Experts of a small language model: 8 layers, 1 pick a token.
Below are experts of layer 5 (counted from 0) of a mixture-of-experts language model. Rows are named router (the router's row for the expert), down (a neuron's output weights, with its number) and show model dimensions 0-191. Each number is 128 + 24 x the weight over its row's rms, rounded and kept within 0 to 255.
Before each expert's rows: a language model's description of what the expert responds to. This comes from a sample of Wikipedia text that the model never trained on.

# expert 3
It responds to: Conjunctions and clause openers such as and, or, which, that, but, in titles and narrative prose about films, albums and people.
router [137 130 145 114 116 113 133 102 107 121  76 122  85 127 143 145 110 115 112 104 119 139 153  96 172 126 120 165 121 170 132 136 120 141 136 139 119 136 156 107 128 116 137 138 142  86 164 142 148 166  99  65 112 133  81 103 115 111 121 103 102  95 109  96 153 140  83 114 119 100 135 166 106 136 120 106 120 110 118  95 114  84 139 139 153 158 140 107  89 172 106 142  65  85 137 152 136 120  97 122 142 124 164 122 127  80 123 106 174 142 133 107 125 124 127 119 117 147 110 132 122 151 130 117 130 140  89 181 106 158 136 109 122  83  93 114 117 183  84 139 160 131 153 123 108 128 136 124 125 104 129 141 106 112 127 144 107 112  96 109 108 140 110 147 128 125 142  83 132  86 105 145 131 115  97 111 120 142 114  93 154 169 100  81 170 132 102 130 146 119 135 141]
down0 [135 155 152 141 103  69 108 160 133 108  66 112 155 159  82 128 128 117 163 114 141 140 151 126 108 161 113 108  99 109 134 126 125 135  83 113 136 119 127 104 119 108 131 116 186 137 143 147 114 140 118 118 120 135 138 169 150 143 132 138 128 183 145 146  97  76 143 101 158 145  94 161 177  75  37 119 157 149 102 140 111 132 144 122 186 162 150 117 114 115 150 125 129  67 128 131 103 133 125 133 162 166 147 133  97 126 120 137 159 154 146 140 144 138 114  87 135 101  97 101 110 108 129 125 144  95 110 156 131 160 122 160 128 166 135 119 129  66  95 132 138  77 185 181 154 132  93 137 139  94  92 178 105 159 142 117 152 131 107 109  79 102 127 132 173 124 136 145 137 142 106 174 123 138 165 147 131 159 136 174 118 156 102 118 147 104 113 129 165 175 123 155]
down1 [140  92 147 101 123 116 139 134 160 119 167 168 154 115 116 145  88 135  82 165 137 109 113 131 158 149  66 124 124 138 115 141 144  96 106 115 126 142 176 132 111 127 126 124 135 154 109 151  95 121 119 130 132 121 102 102 141  90 136 164 141 178 100 156 119 120  79 127 133 165 102 119 103 140 107 183 170 117 139 126 110 160 107 109 164  89 145 157 174 120  92 107 105 149 110 123 139 144 172 128 144 122 100 101 103 134 117 110 125 161 152 133 123 110 129  98  93 101 133 108 141 131 144 131 127 187 127 166 132 142 110  88 137 119 151 127 141 137  84 133 132  86 151 107 102  89 128 117 137 156 152 127 125 174 140 131 109 105 135 145 120 154 120 104 104 119 114 120 118 126 154 155 120 112 104 115 121 124 122 102 162  73 151 145 112 155 150  93 118  93 136 122]
down2 [129 153 112 129 120 115 110 138 122 130 101 141 132 101 142 121 172 159 111 128 144 157 113  97 127 143 121  98 164 154 154 122 105 121  97 178 132 138 138 121 123  59 198 165 117 136 129 118 138 116 125 116 129  91 135 104 157 161 151 100 166 167 128 170 139  90 125 128 147 124 181 129 150 119  95 116  83 119 103 142 186 132  69  99  89 139 130 141 137 121 145 174 153 102 142  92 162 117 151 152 114 165 142 154 111 145 103 151 131 119 149 131 135 124 137 145 106  84  93 140 102 120 143 109 135  92 108 153  93 119 143  99 126 124 119 169 150 112  72 151 142 105 126  98  90 120 127 101 141  70 104 109 116  94 121 137 163 118 154  93 153  91 143  73 163 115 119 119 117 165 124 139 137 149 128 111  94 126 153 114 186 165 132 151 145 114 115  99 104 126 120 174]
down3 [155 123 130 171 108 139  89 160  92 128 109 130 142 144 164 128 155 189  94 166 129  88 105 124 136 130 131 119 113 144 157 133 153 148  98 118 141 131 138 128 124 151 130 106 105 135 167 118 160  90 187 109 158 147 155 123 118 151 126 133 122 123 118 169 126 166 105 137 159 113 106 104 176 144 166 136 130 149  70  91 108 151 106 106 114  85 128  96 104 157 121 139 108 134 124 151 186 125 103 110 161 112 171 156 140 124 116 144 121 153 102 131 116 133 152 160 127 162 124 112 142 101 113 152 144 123 113 116  99  97 116 102 136 137  99 132 121 110 173 126 150  91  87  97 139 108 124 160  81 127 141 138  83 120 133 110 132 155 147 123 124 167 123 150 109 127 150 167 127 104 104 129 136 138  97  98 132 158 116 129 136 104 131 144 140 125 121 137 129 168 111  86]
down4 [161 113 136 173  87 140  75 143 133 125 136 149 121 141 150  90 154 144 150 138  91 121 144 155 130 134 110 122 138 146 131  89 107 127 127 138 110  99 128 134  99 157 156 106 121 132 139 111 148 110 131 125 147 164 157  93 177  95  95 160 156 154 165 119 157  92 173 108 154 158 176 138 129  68 122 115 150 171 118 192 125 138 130 135 119 129 129 123 126 123 133 120 139 165 118 137 136 158 154 151 123 130 153 142 116 120 135 120 128 182 136 142 136 115 117 183 137 139 103 123 106 167 116 101 119 141 102 153 103 117 152 161 135 151 129 166 106 150 144 159 101 107 163 120  55 149  95 113  79 127 174 140 130 123 109 177 133 100 134 103 132 115  99  91 117 154 152 142 152  84  98 156 123 144 173 135 143 105 141 176 166 138 100 117 138 191 123  65 111 129 107  89]
down5 [146 145 117 155 146 114 102 110 121 144 120 139 156 118 135 103 113 110  95  97 132 121 136 137 118 115 114 157 119 117 122 141 133 114 142 104 151 120 100 115 116 109 129 115 105 109 102 100 106 127 160 121  99 148 198  87 151 127 181 100 118 148 114 103 126 128 163 120 128 149  62 147 150 172 132 118  99 131 111  83 142 125  76 140 101 129  88 132  93 105 133 129 149 139 142 136 153 177 118 107 157 137 122 145 133 125  79  91 107 157 140 148 109 151 100 147 147 103 118 131 129 110 152 145 135 156 123 117 124 128 106 143 125 132 134 138 112 165 157 127  97  93 137 138 124 160 112 191 113 143 112 166 140 168 164  27 140 129 129 105 149 117 117 121 135 128 122 114 129 149  81 105 132 147 134  90 183 110  96 136 107 123 146 140 117  97 110 134 139 109 168  94]
down6 [150 137 128 130 158 114 159 146 107  91 117 131 135 141 126 104 147 101 139 114  82 151 125 120 130 114 122 137 123 140 186 162 128 138 106 124 138  68 136 149 118 100 100 120 127  92 154 136 117 122 125 157 139 131  99 113 120 140 135 108  87 140 119 134 100 123 117 138 159 168 114 125 111 156 123 145 122 108 136  97 139 134  98 142 117 100 119 137 107  92 112 112 109 132 111 134 109 116 118 166 123 124 119 122 122  94 121  73 148 138 141 133 125  99 107 137 175 154 112 155 149 145 129 115 161 176 126 145 148 128 133 118  97 136 131 123 132 141 102 137 158 146 107 102 100 137  92 118 119 142 122 133 133 106 133 120  95 142 112 114 129 144 172  88 135 140 119  96 146 133 102 144 152 102 129 152 147 137 109 148 132 153 123 120  89 159 150  96 166 139 146 132]
down7 [ 90 160 147 164 141 150 177 164  93 129 148 171 131 112 120 145 144 139 119 129 147 159 137  86  99 156 114 116 136  99  95 103 144 145 138 153 164 130 185 115  81 133 130 101 128 105 125  97 130 128 127 115 122  98 127  95 121 134 126  96 118 104 160 151 135 125  99  82 125 127 117 122 130 123 106  99 101 119 114 138 156  79 155 142 125 130 157 140 122 157 142 128 141 116 159 156 135 157 151 167 131  57 140  90 108 129 154 121 164 150 132 164 149 139  76 163 129 109 107 112 106 143 139 138  86 137 121 129 121 159 131 127  90 120 189 130 149 174  93 117 129 125 184 105  87 133 110 136 122 124 152 126 168  80  54 148 124 146 158 159 191 109 132 180 138 144 121 107 154 137 170  98 150 119 134 159  98 140 132 142 115 123 110 145 124 150 132 127 137 162 151 161]

# expert 2
It responds to: Paragraph breaks, == section markers, LaTeX and percent signs, and word pieces in scientific or technical infoboxes, such as Pharmacokinetic, species, system.
router [137 139 152  75 157 101 174  97 122 146 149  97 102 113 136  99 135 145 180 126 138 144 109 141 140 113 118 129 116 154 109 145 131 125 127 101 160 161 120 199 123 126 150 154 134  91 162 100 158 124 136 141 143 126  78 141 136 160  95 141 191 172 119 140 132 114 113 118 131 128 137  94 120 172 143 138 153 127 141 128 147 135 138 155  84 150 106 171 140 140  89 116 127 118 163  94 110 179 142 120 109 109 120 149 155 164 156 123 108 138 127 169 139 136  44 136 150 145 136 163 134 115 122 145  83 123 104 129 125 125 154 145 153 109 175 150 146 176 127 118 124 141 115  96 115 129 147 117 155 109 109 143 100 163 123 200 144 126 168 132 129 120 118 146 169  81 111 146 135 116  98 131 113 134 135 128 125 137 118 163  88 112 166 139  90  99  99 135 145  63  88 127]
down0 [139 166  74 132 125 146 104 146 148 138 106 102 140 143 113 103 136 145 109 138  97 116 122 126  95 113 126 138 170  87 142 173 121 110 139 145 109 116 109 116 112 104 132 149  94 113 120 158 132 116 100 146 117 160 132 128  96 135 204 186 148 113 131 114 118 123 164  59 115 130  40 119  94 154 109 122  99 114 113 110 140 115 115 136 105 126 102 119  78 135 166 112 121 133 131 143 152 137 154 153  92 146 171 137 144 140 102 119 114 109 128 165  94 107 138 143 138 100 119 140 137 143 160  79 113 115 112  79 151 138 126 113  99 101  85 183 116 130 116 134 120 113 163 105 131 132 139 116 143 113 124 114 151 152  93 123 147 143 115 146 111 133 138 193 138 146 135 117 105 126 127 121 130 112 167 120 121 107 102  99 122 121 155 142 132  99 129 124 101 107 145  93]
down1 [139 155 135  85 120  82 102  95 137 154 117 147 135 156 109 113 188 125 164 143 143 116 147 121  87 124 138 149  81 122 136 156 137 101 128 147 171 147 132  88 144 116 110 133 139 131 111 125 143 121 174 160 145 155 164 102  96  91 103 112 129 153 146 149 166 151 142 129 139 113 138 141 103 106 141 131 135 135 121 119  97  94 134 171 142 149 116  97 134  86 136 124 119  94  96 117 128 145 150 139 197 126 122 190 130  86 149 148  98 158 100 134  95 142  96 140  99  95 114 132 135 102 139 179  99 126 159 135 146 124 136 109 103 108 150 104 125 124 134 139 140 131 144 116 148 136 114  99 163 128 119 116  96 144 141 145 187 110 151 143 100 188 134  81 129 164 155 137 127 119 112  83 118 137 124 104  90  91 151 142 159 147 123  95 106 143 147 104 129 114 147 117]
down2 [132 175 152 127 107 140 166 147 140 134 141 113 118 116 143 136 118 129 132 162  80 123 117  96 115 113 105 148 134 132 113 126 135  83 126 143 165 100 119 142 127  70 111 166 139 128 117  88 132 142 172 122 143 108 116 105 119 190 177 120 111 149 150 132 154 122 120  85  82 122  63 134 136  98 130  82 118 130 141 128 112 137 106 104 121 135 142 148 114 145 114 132  90 139  86 122 186 152 129 163 152 109 109 121 113 129 133 147 140 112  98 132 137 188 107 122 150 135 118 128 122 158 127 155 121 113 117 106 120 149 151 109 137 126 137 120 129  90 124 144 131 130 109 146 165 153 111 115 179 118 163 105 120 121 148 154 161  90 134 120 107 124 141  75 165 107  88 103  60 128 109 102  93 116 134 129 142 110 161 152 149 114 113  94 144 195 161  75 159 132 129 114]
down3 [138 151 105 141 112 109 113 122 134 138  79 140 126 137 167 164 150 120 106 170 118 131 109 109 147 138 140 144 131 166 130 149 141 105 167 191 103 142 115 157 126  73 109 126  78  72 121 110 130 141 128 129 115 141 121  72 132 126  98 142 118 153 114 157 109 109 162  86 101 115  35  89 110 157  93 147 163 117 122 128 140 146 123 107 119  92 125 158  95 150 107 120 138 116 140 101 104  91 116 191 121 147 144  94 157 127 126 162  98 153 122 104  93 103 106 186 154  87  98  93 147 123 136 147 162  93 175 148 126 150 142 133 133 142 137  98 150 106 148 169 144 105 125 115 115 140 113 133 146 157 144 112 141 175 138 125 101 160 132 136  90 145 131 113 143 136 128 138  98 147 120 103 185  91 141 132 157 132 137 121 111 119 156 175 101 124  96 138 132 121 181 130]
down4 [146 143 103 115 162 133 139 121 106 150 153 145 122 161  97 148  91 158 104  91 172 150  91 121 134 124 137 136 128 112 129 168 163  89 114 111 106 121 127 188 167 109 136  93  99 142 118  86 138 115 121 164 119 173 117 149 133 119 100 137 119 138 138 106 108  73 143  99 116 120 160 113 112 172 145 127 126 135 150 123 164 124 162 153 121 128 127  92 147 135 128 149 124 120 133  79 108 111 116 116 114 129 115 117 156 128  88  75 101 143 116 159 117 120 107 110 156 104 152 111 152 163 141 111 153 151 161 159 136 116 141 147 111 148 136 153 108 119 126 101  99 145 133 140 142 155 116 149 171 118 103 117 103 139 136 127 111 192 107 134 152 132 142 109 130 146 144 103 115 148 101 156 156 123 111 148 139 119 155 181 145 161 126 161 117 136 117 106 147 118 164 133]
down5 [101 108 141 100 128  83 142 142  91 142 129 123 125 110 144 146 115 179 146 183 159 142 128 153 142 160  93 138  68 128 148 132 152 127 170 142 116 156 116 123 111 133 108  83 129 149 136 119 176  94 109 149  63  77 130 116  87 107 133  90 108 105 132 129 101 155 142 146 163 127 133 116 130 135 113 116 112 110 146 127 117 116 163 157 171 159 132 137 121 116 109  96 134 131  93 107  69 156 108 111 126 133 147 138 132 164 114 126 170 155 168 108 162 132 120 138 108 147 153 148 118 103 137 127 113 148 132 121 137 131  66 142  69 132 125  54 162  99 123  82 139  89 115 137 157 103 114 124 113  85  83 125 125 107  98 118 153 103  79 135 129  80 122 130 156 109 128 144 117  80 143 116 115 150 106 123 131 139 130 173 118  69 145 135 116 125 138 157 152 124  99 148]
down6 [ 91 142 119 119  84 156 149 114 124 135 156 127 116 165 132  95 169 120  94 139 128  97  64  84  98 119 156 166 112 163 114 156 133 121  99 110  94 115 162 136 126 120 172 120 144 117 138 145  98 156 117 118  72  96 102 144 102 107 111 127 125  92 101 123 148 134 129  97 138 119  93 154  93 183  85 117 145 147 140 107 122 146 100 128 101 156 134 135 117 186 131 121 149 113 115 122 149 108 134 123 138 134  97 154 134 106 132 165 115 117 138 158 199 118 164 127 163 113 106 139 119 144 142 133 148 150 140 123  97 139 113 102 133 155  97 139 118 129 184 120 157 116 127 128  99 111 101  91 165 124 126 108 120 124 110 151 144 160 137  97 117 115 141 101 126 131 132 123 136 135 140 128 121 111 139 171 135 150 133 122 105 128 115  81 133  94 154 184  74 124 121 111]
down7 [158  86 131 104 143 135  82  96 128  98 136 137 107 121  93 114 178 117 145 124 142 145 153 189 115 179 130 150 109 103 102 151 144 142 142 147 146 144 152 160 126 152 154 132 108 128 136 123 119 138 127 148 144 145 109 163 120  90 125 127 104 134 126 126 125 101 146 131 149  88 156 172  82 166 121 140 136  94 131 151 149 171 148 150 149 132 157  69 150 134 157  73 168 125 140 126 101 107 152 130 160 151  93 170 111 118  95  76 112 139 121 112 153 157 133 125 152 140  81 128 139 146 115 126 139 134 142 108 160  96 175 109 142 130 109 130 153 131 131 151 118 101 102 134 137 142  83 146 112 162  61 154 108 175 162 129 142 112 141  65 116 112 134 137 139 114 134 117 132 150 139 125  94 189 130 119 106 127 103 160 136 138 152 110 115 117 126 104 144 147  95 121]

# expert 0
It responds to: Decimal points inside numbers and coordinates, plus common function words in biography and place prose, such as was, in the, at, became.
router [164 137 119 115 121 142  85  90 133 108 131 115  97 153 108 111 144 112 106 146 130 166  98 108 116 112 108 138 129 129 158 111 140 161 127  93  88 136 140 161  96 113 123 141 131 141 155 119 111 104 161 113 143 113 125 133 134 127 109 144 136 122 133 134 115 114 129 166 126 146 137 119 125 145 124 118 118 170 135 129 137 116 138 109 123 152 104 156 135 124 149 119 132 152 172  93 115 129 140  77  96 118 141 170 121 171 131 117 152 135 133 100  96  79 141 173  95 141 127 117  76 145 136 111 160 130  80 146 160  94  87 187 119 142  95 125 107 116 117 163 109 114 120 149 151 117 113 112 114 168 134 130 104 109 120  79 156  84 139 209 122  89 124 162  99 149 134 121  98 116 151 140 123 122 144 122 141  98 143 152 137 146 131  97 126 158 140 131 174 135 145 172]
down0 [115 138 108 158 144 147 115 138 141 113 117 150 119 113 149 151 109 146 152 123 131 111 135 111 142  98 103 128 147  66 105 112 117  87 143 140 176 104 160 125 113 131 154 159 125 120 148 129 172 141 126 159 117 115 162 133 128 165 173 175 136  91  93 130  99 146 130 109 124 169 165 175 114  73 100 131 145 201 110 115 130 127 143 104 116 131 103 152 134 137 154 134 124 158 120 110 106 132 130 138 124 102 115 155 132 112 160 139  83 124 140 104 137 134 124  91 142 110 132  88 114 131 131  91 108 169 112 132 107 158 140 147 133 140 108 122 108 104 111 139 119 175  91 113 136 119 118 133 115 117  79 112 121 141 124 100 126 123 106 159  64 115  78 130 153 102 119 118 114  86 123 128 109 129 159 123 177 138 182 187 142 142  96 129 137 101 178 127 131  98 145 155]
down1 [127  86  99 147 134  92 174 134 106 132 155 129 100 166 107 134 204 174 132 132 122 131 111 102 162 152 125 120 117 133 172 160 140 126 124 125 152 129 112 152 118  95 109 160 135 129 146 137  90  91  88 157 106 119 102 161 102 117  87 112 120 164 162  96 140 129 146  94 109 149 127 137 107 147 132 140 128 130 116 146 103 127  90 144 126 134 158 107 121 126 166 129 119  80 110 168 157 105 118  89 162 117 103 134  92 118 144  84 116 168  99 132 123 146 130 125 148 121 101 124 108 153 118 163 141 146 156 164  96 129 127 146  94 126 153  74 132 123 124 140 120 143 107 147 113 126 167 117 111 114 144 131  90 171 115 138  79  89 133  99 153 130 164 124 112 140 124 101 153 131 149  88 105 172 136 124 158 155  82 175 132 116 120 137 128 125 122 121 146 127 139 133]
down2 [119 108 130 117 103 119 168 148  87  70 113 141 184 115 205 134 105 144 130  97 180 101 126 155 118 123 143 157 129 120 119 147 108 156 131 128 102 119 138 131 114 108 129 126 115 174 126 134 133 119  78 146 129 136 138 153 126 128 136 132 150 122  88 133 123 119 109 160 109  98 212 128 158 129 115 138 130  99 121 170 117 116 149 130  97 122 124 114 108 137 142 112 142 101 150 172  97 118 152 132  93 110 164 104 112 120 164 114 103 114  95 141 129 141 107 169 147 107 141  95 121 124 150  96  31 121  93 100  82 122 146  99 149 109 145 118 176 148 122 120 122 122  79  91 182 114 120 152 121 129 105 132 145 148 103 155 114 108 141 106 120 137 111 126 173 143 131 141 139 134 157 150 136 121 128 103 118 122 117 115 155 147  98 120 143 138  63 188 109 128 167 134]
down3 [127  87 116 105 126 170 135  94 110 131  98 187 165 135 172 128  96 136 105 135 131 148 114 114 111  91 136 142 139 106 154 152  94 152 136 110  97 170 107 126 118 148 113 152 139 121 139 111 128 111 138 114  86 148 164 131 141 155 112 129 110 114 158 106  98 104 141 121 159 122  77  95 112 143 122 182 129  51 123  91 139 150 142 156 102 135 147 138 126 161  96 139 127 128 130 117  87 116 114 122 165 134 128 144  88  53 139 116 148 147 132 187 141 127 152 151 165 113 116 103 155 112 137 153 126 144 144 172 146 138 121 102  77 154 130 133 151 150 122 169 125 143 147 132 102 162 152 184 109 166 151 161 184 121 122 117 128 150 120  98 137 134 157 177 134 118 133 124 121 134  95 132 147 140 141 149 141  98 159 142 116 116 169 118 156 104 115 129 155 127 115 104]
down4 [171 103 157 151  91 112  97 135 123 126 153 130 128 145  95 122 130 164 104 114  84 124 132  97 120 135  80  93 128 103 124 129 103 129 141 129  77 133 111 190 148 115 128 128 121 129  99 127 134 133 154 104 119 174 136 150 141 139 122 153 125 138  96 132 118 123 122 134 131 156 167 125 109 110 143 115 121 137 151 142 153 138 120 130 142 166 152 145 125 111 139 108 100 115 128 110 163  90 133 162 130 118 116 109 146 116 122 128 146 128  90 150 144 152  89  90 118 156 121 136 133 112 155  97 139 127 148  94 116 149 155 117 146 159 121 140 109 143 129 134 167 136 161 158 123 169  83  97 113 126 136  82 107 172 159 150 113 162 144 150 179 130 144 158 129 154 130 125 114 161 160 124 151 105 147 126 145  90  96 136 132 103 147  84  98 122 117 117 141 132 133 107]
down5 [159 186 119 122  81 142  93 113 123 143 111 146 105  89 158 131 121 161 156 103  95 145 100 143 100 102 143 121 142 164 103 160  97 134 123 126 134 145  84 157  86 111 123 110 145 148 130 113 119 152 140  96 129 134 128 131 114 102 159  99 135 125  71 119 150 135 131 112 151  70  93 133 115 138 135 153 151 151 130 112 162  77 124 102 178 106  83 164 102 129  88 142 122 107 135 173 123  93 126 113  65 135  92 112 146 121 100 134 126 103 122 101 137 117 117 147 122  87 170 151 149 139 116 145 167 108 109  69 159 134 100 143 145 119 143 126 118 139 161 106 113 178 107 130 128  94 101 166 186 118 147 124 123 121 137 117 142 146 140 124 120 103 114 132  97 113 114 166 114 104 160 119 134 165 112 116 119 147 137 125 159 125 158 130 119 119 113 149 124 110 156 147]
down6 [104 109 148 167 114 139 131 103 144 118 186 141 130 102 122  78  99 139 108 124 100 144 156 130 109 102 133  92 124 108 154 112 111 170 145 104 161 148 109  89 122 108 148 145 115  96 103 161 115 122 120 150  62 155 133 149 156 109  84 165 158  98 118 126 128 138 120  94 118 134 157 131 169 115 122 115 151 108 138 113 135 163  61 138 138 108 192 174 185 126 175 134 110 156 126 104 117 126 154 119 145 121 108 132 149 163 143 124 122 135 116 140  93 122 146 138 174 148  91 111  94 107 105 140 144 140 160 134 113 158 127 119 121 146 150 105 117 114  89 158  73 153 124 116 114 127  96 177 143 111 129 155 100 115 137 104  79 114 108 143 168 115 187 115 128 100 159 121 164 105  94 137 122 120 143 143 122 106 128  95  99 139 119 162 186 119 102 147  89 131 113  90]
down7 [122 131 124 137 107  98 152 160 119 130 156 104 149 130 123 103 109 108 129 100 125 143  71 109 118 130 109  88 102 112 106  99 117 115 108 147 156 100 161 141 159 148 120 132 183  74 163 142  76 103  67 135 127 117  91 107 149 171 128 166 140 117 154 150 124 177  98 101 133  89  85 140 120 167 118 166 117 115 138 106  97 128 138 153 123 149 129 115 124 130 152 148 147 135 135 126 154 119 127 120 103 148 109 103 107 101  94 145 112 124 156 127 150 144  93 158 137 125  84 120 129 145 121 138 153 136 156 107  91 137 137 150 137  82 173 127 144 106 156 119 137 102  77 150 104 142 118 100 143 137 172 126 140 123  92 124 113 136 127 111 180 107 155 121 151 130 152 102 160 155  87 107 130 171  92 176 140 141 103 194  95 136 128 131 158 125 139 134 179 117 116 149]

# expert 1
It responds to: Digits, en dashes and pipes in sports and results tables, and mid-word pieces of foreign names, such as Stenhouse, Yasutaka, Rösler.
router [114 115 131 114 136 125  60 116 105 106  92 153 100 149 152 108 139 155 127 123 157 214 123 132 151  86 141 124 119 148 115 154  95 120 144 120 119 149 149 108 113 133 155 139 122 101 119 114 107 101 142 111 122 125 144 114 115 110 123 132  83 119 129 118 117 129 120 111 123 122 143 128  95 191 126 103 140 156 172 114 107 104 140 150 163 134 132 127 137 131 157  82  97 132 196 106 119 164 128 127 121 155 119 142 143 101  84 138 130 113 131 125  97 136 158 109 146 100 202 151 150 157 108 132 118 105 125 124 102 163 130 135 143  98 143 128 101 142 145  95 153 114 118  90 124 113 154 150 162 127 119 143  71 152 115 169 118 162 140 135  92 126 132 155  80 123 117 148 147 130 132 101 128 102 141 143 129 162 119 119 134 153 114 163 122 103 117 158  91  98  98 155]
down0 [173 134 151  75 127 119  87 124 148  78 143 152 152  74 109 115 158 135 182 108  84 147 110 130 122 115 157 181 116 106 114  81 133 146 139 163 112 129 138  76 119  91 102 108 181 119 147  94  98 118 124 105  93 157 116 145 136  97 125 110 132 126 116 133 124 142 186  76 118 127 122 127 133 104 157 151 111 120 122 141 133 138 148 124 104 141 166 152 167 119 101 116 139 117 113  96 121 147  97 133 142 142 113 147 118 151 151 116 123 105 123 158 106 128 124  98 136 171 106 117 164 126 123 122 150  90 118 137 155 139 143 131 150 126  93 125  98 115 133 159 156  58 128 110 118 135 146 159 102 112 126 102  96 115 132 135 104 110 113 176 162 125 152 161 134 114 138 103 101 128 115 154 112 168 106 141 133 108  98 152  95 135 119 122 134 122 142 137 120 140 158 126]
down1 [119 161 110 152 126 142 137  81 151 127  78 101 131 129 144 108 146 116 135 150 130 118 148 160 159 145 109 175  91 171 136 141 114 136  82 130 136  43  88 111 124 120 146 131 154 101 139 126 106  78 124 138 146 111 164 138  94 104  89 132 126 151 112 121 120 127 138 119 134 145 153 129 142 117  91 123 107 137 120 152  88 123 130 148  98 121 123  94 108 109 134 118 113 106 109 120 164 120 143 143 107 127 139 108 114  85 104 110 156 147 122 128 126 100 180 148 142 142 142 106  83 150 124 151 117 130 118 147 107 139 169 128  83  94  83 118 122 151 140  67 147 146 138 134 185 107 111  84 185 146 142 134 127  86 141 135  75 120 116 122 171 136 123 108 132  97 103 172 121 133 156 169 100 112 139 153  88 149 158 179 136 145 126 119 122 126 136 113 131 106 157 132]
down2 [101 152 130 118 150 143 139  95 154 118 130 138  70 162 120  95 130 143  94 134 142 103 169 104  92  99 108 112 170 116 110 187 119 139 138 134 116 141 139 123 121  92 110  95 138 112  88 142 113 120 116 168 165 101  92 144 125 134 142 157 135 141 123  94 138 121 118 125 119 108  99 125 154 166 115 198 101 110 166 138 146 120 130  89 125 113  73 131 118 132 139 103 107 127  97 125  63 100 160 118  92 143 150 133 112 116  60 121 117 108 153 117 142 104 117  82 109 101 121 139 125 139 106 151 145 142 138 129 137 153 112 122 108 119  76 135 122 116  98  92 130 143 101 147 137 165  98 154 167 112 165  84 133 120 135 123 148 142 143 107 111 125  80 150 154 126 122 110 122 151 142 148 169 158 149 128 128 183 145 169 140 123 135 135 118 153 141 168 102 112 126  98]
down3 [125  73 106 141 141 145 211 125 110 143 117 137  82 139 160 107 125  84 177 121 135 143 149 106 136 153 129 165 137 160 147 149 114 125 129 166 155 128 126 119  87 112 140 153 128 120 123  78 119 171 136  95 123 120 137  69 117 146 118 154 102 103 121 151  86 175 147 108 112 135 134  96 186 162 140 109 145 143 138 130 135 159 147 113 101 121  94 129 168 128  82 155  93 118 104 111 138 128 157 137 110  80 120 120  93  70  93 140  99 145 115 119 163 111 164  91 135 163 106 136 103 140  93  71 123 154 151 135 155 120 151 144 130  93 111 106 114 138 169 132 103 154 143 141  93 114 111 109 123 138 165 120 132 113 132  96 147 117 106 135 117 133 169 120 128 167 170 115 124 150 121 112 119 153 172 143  84 130 120 155 158 102 126 154 130 130 121 121 144 127 129 128]
down4 [138  70 133 109 104 135 109 167 118 141 134 165 149 137 111 107 119 137 121 150 101 144 138 154 150 148 172 101 155 126 112 125 141 157  85 133 118  81 127 126 129  69  54 126 100 140 136  88 144  85 153 175 141 176 124 128 108 148 147  87 142 116 137 143 104 105 116 139 135 142  99 132 134  85 126 150  90 174 161 103 136 109 119 133 147 167 177 101 139 150 150 102  79 103 107 172 152 108 137 119 132 124  86 121 157 137 122 114  90 116 135 135 109 106 116 107 129 125 101 151 128 120 165 145 132 109 148 134 140 121 149 148 136 170 159 152 145 151 155 121 112 187 117 108 126 175 124 117 112 101 128 107 106 111 120 125 138 156  99 154 137 144 127 138 109 121 135 135 120  86  90 114 132 150  97 101 118 102 132 122 119  76 157 131 136  53 115 149 124 142 107 129]
down5 [133 143 167 113 117  90 112 136 126 150 129  95 128 100 145 142 147 128 137 112 131 111 113 114 133 149 119 179 122 146  76 186 147 149 152 130  85 115 109  87 150 116 136 110 145 175 116 113 140 156 119 122 171 123 125 147 162 118 152 136 145 104 151  98  85  70 179 136 159  95 154  93 123 130  67 152 160 130 158 128 159 131 141  92 121  97 135 172 157 141 137 137 113 108 104 132  95  86 100 151 111 116  97  90 158  95 154 140 152  99 164 166 115 158  82 128 110 121 140 119 150  89 141 173 158 109 121 101 147 131 122 126 160  82 118 136 133 127 118 111 151 113 127 154 148 118 153 112  90 132 123 127 113 135 175 123 119 125 159 119 116 167 118  99 117 121 159 113 143 143 118 132 126 101 111 162 160 124 154 125 114 113 137 120 111 130 131 121 121 132 124 111]
down6 [139 117  73 106 116  73 130 171 141 117  92 122 126 128 111 128 138  93 133 135 143 131 122 164 121 150 160 122 147 138 104 126 104 151 138 141  92 159 130  74 171 156 134 128 125 114 122 126 129 106 168 104 146 134 156 118 157 124 170 117 152 118 126 127 185 128 146  95  89 153 142 148 110 130 113 139 121 137  99 122  97 154 106 147 160 121 134 102 121 124 115 123 119 126 125 105 118  91 126 135 170 125  90  86 115 139 126 112 156 126 157 126 134 139 138 126 165 137 146 117 142  98 102 123  90 115 138 142 137 126 131 184 118 146 124 122 147 127 146 100 123 122 136 153 130  87 138 141 130 178 150 150 151 105 106  98 117 165 146 127 125 104  98 153 105 146 144 119 133  92 125 156 175 157 155 119 144 150 124 138 116 131 137 155  97 143 123 115 132 147 162 152]
down7 [124 130 110 111 199 196 121 150 135 129  88  93  88 121 151 104 149 108 111 124 117 115 123 192 137 163 149  88  81 111  89 185 148 135 137 111 153 116 167 133 111 183 144 137 118 122 154 110 112 151 110 121 142 147 120 147  98 121 121 142 105 105 142 148 118 153 182  84 150 131 139 142 146 178 148  98 154 111 124  99 148 124 142 105 141 155 104 113 113 162 110 106 121 140 146 109 142 144 132 131 110 148  88 127 154 134 129 127 104 111 129 134 133 137 153 128 118 113 166 144 152 154 149 149  87 170  88 108 114 165 116 127 137 110  96  96 129 107 127  96  95 113 121 143 124 113  98 112 122 163 136 130 124 156 135 170 125 141 154 124  91 106 141 152 120 132 135 115 116 123 146 127  86 136 150  99 116  74 131 155 121 103 102 144 141  74 145 115  81  91 111  96]